config = dict(
    normalize_top_k=False,
    num_attention_heads=3,
    norm_eps=1e-06,
    parallel_block=False,
    init_out_by_depth=True,
    max_grad_norm=1.0,
    final_lr_fraction=0.0,
    max_steps=3061,
    dataset='wikipedia_en',
)
Below are experts of layer 7 (counted from 0) of a mixture-of-experts language model. Rows are named router (the router's row for the expert), up (a neuron's input weights, with its number) and show model dimensions 0-191. Each number is 500 + 50 x the weight over its row's rms, rounded and kept within 0 to 999. Numbers have three digits each.
After each expert's rows: "mostly gets" lists some tokens that are sent to it at least half of the time. This comes from a sample of Wikipedia text that the model never trained on.

# expert 8
router:434476589410520455571437556384516447496554530494528519451481532459463499490364500451451462534490457433443585531564557493632448546447426566469520547551519528470477526605546526431523470457391457433544557549519491533495539401444471535528510468551434552527463504442544509599486556481459504604581429489539584516524543438524545557517509471465498473520512436493420471549449517578492484439527497511530516494413479397550515531451575446454390462514533606521507542510508482400481550469484445428459451547528485511580545582421489522436520462501494515553511423521545518523530493486441456558
up0:456585466416531485469495526531490552521409474474438498442577591463582497539514493517407567509428515497485522489549529495442402407546591467551529548558498504513554505500520526541479491529532453496471474473485464526414456509458509546435529499547482535529550507468455498492480520492500419555491500456482515421621440462456546484480470453544436481514516404489500548462508567545467486418570553479533516445516421477525409492548529390470532479526508515442459491478528478514570501424580585564502405538426321416496566544363588542434374509415500562554386492485531502512533489465487482467
mostly gets: "F", "L", "A", "V", " USA", "H"

# expert 23
router:366484531468452482530477466541484583583570456488559565554547448427459611525467502524515494480514538469520545548447537472552497557467406513467452492457448433432461493528586511440605477462455447455480566428568523367569581438549480406453417594507526521519531459498442441563479422423614477501470468445426454522548486530521416580450425557514501518547499494461519512522484461449492420548463552531574533496533504495545472548472541484486604393543481557537549457634478510465485496510472519515468546496505541482556570441483507525453456489543519467494589520537452547477557581407494451480
up0:534561423589391549440503551528538555430467394497518438550527496458478445469485471438476515529430503496493547493554587536578455498540453437436418488510506470561479547453433511514442567469453494490473479542552531512516531450548421363567413413485580468545533495442484568549491508573496508476459479537527567483475496428446593487478474488492477458537493489361534476476488540507449443428519537510575566515447579459521553575544547489500418632391532622468446474446493539520494458473607482462469444470526444553545504392505498497545456498443504523512542533438511521462375450517506491451
mostly gets: " Award", " Championship", " Cup", " Championships", " Nominated", " Festival"

# expert 37
router:594550554423499494478470428502559472407502461502558589555577531538524619506511475420605478440505434510497476482442588434502496438455435547458507472481468499403457551428525483498610542489511535498531551473507591516585532506525467517445488441533594499408564490408428501567521496547544443551508456651506383550504477492460525523560503487504502489596486480516480549463553478454553591465480487471465431482482456467578397474505540485448487479525517409532531496502521572475469453546541529412423553469585515449540585465479493428539495515484491456538538409523475544444598547431429507482
up0:538437509476517536544572514581494531565392400581464407504509342569439473494546528540570503529547482577453528455466489418520384418491506527450514489497489471478530491597463551427425595432596438541572492531422485505466420510537477501547448490463418574465455555491563529487476404479564491437474515496583529537577439503581464568523505573529452523482509506594503415540438486461563425510489513495540504452423510440513450492482435454520475436454535457488476453386464501466577520502496503482563582566542493473577495524497485497463465520433517514466436556541455583510582501548453554490
mostly gets: " University", " House", " village", " Museum", " School", " town"

# expert 32
router:457458509591449470536438469479524421561442488422484477453512448463461519484532622498489539483511518460463574596477548524477493490451515523613593536506529572481513471552451498545394588555544551529548544541493499439481413501576467557428472531475456496458545601525587471511486455473509555418519475487530455404524494391502533516449586529526451443475453493489594540458529547437491435512503552459517446533451582532559500444548484417499607555429615434472509548574462447424480471437506435562509555466551523482510350491402481427415536510507518507573511460509550496502532555531447521510
up0:450457481462489473476475589558466557522474536552581517431523498494520549522612473604488485422471569527524547445499388571476511451494460455560428537524495387461529600520510386420551498544536422430509577499444434495503492549418543508454498457504497480494483495551542534482643419574526527486420480461575470529525453552570460527490473570456543515414456505503457457461495540535491494543534525498568413557524546557488488581531461508538538483540367460434499506552473493514514508434479496488479412420607504408515498539461591495554469471606475489593494487434602538439444480483511487439
mostly gets: " de", " i", " Van", " et", " La", "é"

# expert 42
router:522509503462549460561482596513489461523404546526486456535534564485528474401500576421534454529581509551554557545488540525417445508450473559501446444530431447563508497530449498517461543496480434458353550462480521453568415403492472544547510433494427482506457480538444396514486518434544542477489531575517492436394508434495453511523493413525531500473473549469543555452435562511547636565592507601432414467511522503549471508537477498553459448549478494584370471538497424501477496457526519542582608514487525542490546505578466609461503485519601482443511480441578504530447515443446471464
up0:568504595484502518570483468507527504610568499489553431498548504528522523435547488435470487458486446499484610502504557440506482426482464522452619499488530418451512558552540505470471506518526483506448543493532544476554512481561504504505514424380447578486478490530475597483401513479493568450495474604542494445544497472476517413483389527562497515444477514446468452467422509477579514524453440494564510537491539455430505498402540489533446403550556483537418528390465539473509487403497473483489456541482436445506510492527467559500647491478536528398529436281473485513537580518487575499
mostly gets: "x", "tic", "yl", "ct", "rm", "oph"

# expert 19
router:536457474518538487543553494475558504396449499487542512519524486487454378364483446442450548544447506599516499481602489493497483449504482439424487528523466500536453551516404463590431529370478506574512534465471440451515582504470482459613474581418545506578530513498518585453486458503489599416491574458500491576457427532466438535527447585409547507518551473557530507482638462478490428469512551510542571609471489556487435436475470528419516491485544489491543401430494536453507498547585558488440510486456554456425511457532550467485552535477496461577541450552492492397526449524556508531
up13:590446445509472520483456562569413467470400550549481559592531536505415513573474505509486510488432510440435448549522498520571495521611511522594505535473499571519454501343534507465480576464494513465411531523498512465481548497564510437471429404443488464478626454520581529494507472478524475473504549463492416507400439426444439493543530541492505597561434505433486559461501367520575551482498506487536447457533393475425467418440519509488436465444479499517480457541506508466529540444533451519453564515602482520522504466454455446499506439579479442558563559621520561424538505451531486449
mostly gets: " –", " :", " -", "—", "<", ">"

# expert 9
router:464499534468548528582476435485498483499505497381477499547572573404567525586435518551463465436558554507523585434463427637466463507450546479494473464511429423554505479534534586521634552467476489524552492526496478438480566548530525502402504537491427492520497519475430568567445512396565474537470493508421460476459538555551460487451514558477503466479566437413480471508603460467493462479547500527523446430568472544485400586437525426495492385541567508415501433573450459447498571527492501448471487451413409502465591475512518526509478591488519498438533457571509458501463573424487517549
up0:521454614533494568431460491437475475575508482515516487460545546519489509594513403512580522452498424480450535547400500554501468481531470490502551484428522543447434513474552498630467564464516481574477488549540429502518556510542537452529543471452427558622481433569541538525541500465498578541563548553527455483484505395473518473426509434551563539521496511513473447513470518414542485517547433464521559309519399447512613567406517523537565463395408520478534530463521512546532592518518427428502502394454532530494472507435549577489515457474517502439551468407519473503487523496523540549
mostly gets: " New", " television", "New", " TV", " music", " Film"

# expert 40
router:491583548506503491460462525459475590471455406490473594418570528490577454463431439399488559543542480572516492504532515489463486549552564522475458526511500538419391465429501479558463491406560521541560515424400409544545532566471543530533511478424517520545469399552565590422544467448466489434524570483581492456511456426409479536503469554406540595461485411394480438486559445507508430529458516547514532496447479575476467531578510525428443557594523440489545493465496527576522469461466490478471510529437588561463515511544482488551518473414483462552554451512528581461445393539536522500
up0:536518560565515485574451454478546524525433441464436514459444520513509605421464451505512384500427543544451411485463482497487412555539441436435404552537465470497450503462399592547547455493440485412502528509492487462573456488593513537515480423422483450475453455448537435578519439578537452539488473507483449499468436435346490442375535541498514525388507377568564440521448433577520461481455510515516446447493484413394535544494487477552445555558575437520549521534453442411457556447476502515460483492482539448554446474540513528513501504465479502530472465464510543465455465502453433537
mostly gets: ",", " ,", "—", " where"

# expert 33
router:481510498556534459605468499419504497479571546508607452473477525508499519473527618476507431500570416512406504446503521542527494558470556406443592533462558527443510475501494532424508469448460486539470482426483444469435497469551553549529590408505470544512535414488546566488493525410452457587579453583578499510575450551450566498626467412456480472451478479432511571501525499501525454506445500507551431419531505491436402433528559408496558552485560522515551487455486540465573409562473469471442547473436485517433503481557485583379475449496534576551494508529442613519537556552461509508
up9:448485455514589465438466488463469522399554606538481509508520542461510505508550501552519547501556430521591517457490470524486475516372519495567495507555513536448502512516432504525428449514448575515440501516506470532455437480501451491483486394426431581447528582463529472544449462481489500484525491469409489489485510491544469551401514468463581561525376498573542481405544448511537535523471491450493534551520472466562481465397515596559428533531538447500536502527430554547617545615629492561572504502530389517463371558515458478430447438560484573550467502494496450518537400486404490443
mostly gets: " R", " T", " E", " t", " F", " W"

# expert 31
router:540493455533464502507400546528425536472474533538562557535507468470514453541540525513547365612495570466552501586467601443482524496461407491455563508454506523497492514480481459509565494437611550362495480447474552539499559482578493561572487488480451504473492508486527479455452508534607550506520494614424441554550375497430460551543437561484541485601481513401485550447538504570520558468492486510418487541442499527477410511472526429436561537532473494635456496403492451480465469493552463444533549435545503540559533398504517522572542430525489510496413441462511517442542559492485558572
up0:360419438491458489525450507538493466531483522424533543473482485504511480571444532572555542522492336492486530442447433523456494483499460564488436316468482455569544431497456552509525559399492463493534486529454462602530566415524535460620513513561428512464466463536476558503524482535561478459480498543498509526431457489423458447471517529545543456532475464511550559553563469585486463476470518513562459530431506545448544449514439558545423413525494531514543518416416489438510449487447568432409533513521491461497457523477471524445575403495470443544561535506479574521437471628558432487
mostly gets: " man", " player", " members", " member", " people", " politician"

# expert 18
router:567483487493413503427496528436499457582512466604492592452500478451513513555549481563488501474485524551515525412460457455567501501421452584434456407480462433564450457457574447450481482571521435389463544470518541518621516516554575536544543518452494554551456535499487527546446522485575526537475558534376448453487524490508475552553456632469610501461490486502457382519467476521469498500433480511456460448494458591518520493586404550508489548448590567483529440513510452477534586477531467448488546532451528549499456551405457436589464570512481484414420490484554530438466394515496439479
up0:571510482456434540495398524453639500503491508501590452536494501491503473555475558517577481434554460437548537536499489498517482407543496532487498522500546516499517574383516494548477441497417406564560494477602450522490552513444467437365453441537482517463522561552465585555442452494444549503576419522521539557561458500564446506477517543520502568425446531519515446561448545466382494478467473523450448464519436564571505446507471470504528555489547509547481524467536434630517465563441592481462578485482435529489457497555445594495471394534412446402443420498524560430458499500464448460
mostly gets: " exp", " moved", " contract", " sent", " design", "equ"

# expert 15
router:484511531424477537447510578453559502501548554545395493561559530415455473525398434524476477487551492550454440571506515613502415439547542568506444550503497507482514430443596375539512461544460444569499379476563489462449534596449442446509489621488592549461500453461511480533620485495472480453582537458442478484485512495386479483496507496521500456462527497488517585565575578592543407443468556466527403456502452511468554516468503468586451459575489524534542492464513556460525483484543425466594495557494454539516508434508507523523557504519458479473396500568436433418520489481516565544
up1:542548496424402525487483473467444533454600537599533442507487409461496518511497602465449471565519467530477488473498497533621508460553526451566493579525462541462511504461480502512441572514536577510514460473576479440486561562393437520437520429481483563449564494503434507564528515605459557558447564410464501511469497472490559397458476437538452387512481520481499510501548471476539472559513498455512436374445567517567503473464400340495491486608478465486443460467411563532525552467556480541578483537501473596497435396441546566527517476488499516494482522515446551518565549548516452428
mostly gets: " February", " January", " March", " April", " July", " June"

# expert 4
router:434548532470542522619535429390467556535485621410589492554549534433556478485359517500493500474457504497426517490489480494452463534566536470416477479432515482555416543533526525523515542433511503558462497556495458461497540436501504395452521521419498506429491523528456443560526459481471523480428584525495489516406494524590361537618473479497492532486474545441512566534507451467495476579516452502513556469516489545507472520459490495441588429522590521492586426586517392487574527508574464460554525487429473498500517581527613515492411547530454509534588476570447541530466577519541551445
up5:499360538394548520499471505578515511573470512511520582481497560528622499484563474506493442496530576560557532543518535559489586445505533557507488533451487460429495402421489481553526526475545433500559416555525381345476541485421515537581516529411535442464541428475547566479429478604536485520458518474537515432617529477502505466557471414508452595568522484558488594476578533407554415412522498548567506525514474466512411502527575500537464423457506516546481473600527464436586496503476507524427524513503492528435473555524500463508421474545481563522494540484491541506547492499500536444
mostly gets: " Candidate", " Nominated", " Billboard", "featuring", " ratings", " &"

# expert 3
router:489559529501549533599559534502466475442514548433426473517522505447496447536502431408520514488507411464503521499566436557469504570519576480516446536481496471563525608587552551510437536451555581539533508536453438420395470487570530501458540443540473417481541514553440468544570466476560468594556392447542523454426500497522578576533482514463474466577443496407524482460537451448432457550510548483530461414553384445547500438494502444591495495518501422445535483472522433420471468480477405540531518494495483520562476491480507519563449522531468583620471505532606460506391517587580565480
up0:426515499472424546454537498510411509610549427540477489465531429386519478616496361502491576475480501447467521483530540534500423457397619507512594413446535582420441467475559498498609509617574496564423445485534530531437510468483527562483486550463492519486439529501550439526479564505518505515475513473468461508520525516553558559489429483509546507448529499556497466395574549554515419534522535495541436575504494513524556496430510433543530524597483473545445449447490521481355447406457483557498497516517520532494541509391479510436531442463525509575515444453492510430488477538431442574
mostly gets: " JPL", " MPC", "_", " Socorro", " LINEAR", " ·"

# expert 16
router:587407495525475505442517511389486522547505523478550487461453456413498533521544453530403490592392494472548557509489535417533528516417515592456436498472530501500538526474517539492503396540514515490406447428519603593540439482458556489518545483483515451505539549583486449509510492563549585419450460503487518446501521465483567516499403529460503547557466542600552441575530534424547454512568477530459528425418582573487561508508435548480447461421542455536542628514419468531547531452537525533599501533492440484488442460507509574540423487401444491399417513424502506552447541520503450448
up0:476537502506545596543444523471557515461449609548361457489511499465443605525517536591544529580435541533539559460548502425535501492495470449519387562507536491526511472502408524447400506526390490460476456474491462556447469477519470453435454525467515520499588450557482546490565517444455427430484502427466541446571532563485499494529584561470434439528508595400525491587432497458563497545518546397424512527475489571480506434529522442514456455547453499497378484481462444413529429474513488594458440590504545452480470439503528510478486508457505460400525479517467550492626563468487478566
mostly gets: " without", " involved", "ruct", " destroyed", " prevent", " depict"

# expert 46
router:549521463547509455461381421587480383566523465430500516497539496538528392453531553437563424478489462515429511430487534583448555459392452483476514493481430471656497478451510556621473568568430500521553471451472453531437509476559498569499539499450509485602518453470448599460436506458476547578446449581522476492517516486513501440460586531429542466534561472479447504419541446603573599471546439487504417490454486503507468541467568496521462503574529464459378540461536548466506458517476554552492517461594471497480565503508514462582538511506505517465450444582515484522419536481497437464
up1:563541420488551550438460467559559512504479489421481499444535487549440478507508543442508488530489364526511497452524574601528533494476506572549540511569476478450518508549589644450533390535506482500462407555415457457517446529431434532497467401412454502512594505441538486519552480439483534489538457523547515613510557492485429507560457469455422460611464464420481487494534502472559568526499468494537521551493385516505559504373477456451584495503477465538481509465444365506587434510436528508547450496517530521457530466487415571451572609464536464550525467471456468563506476426473489534
mostly gets: " large", " many", " new", " local", " small", " Great"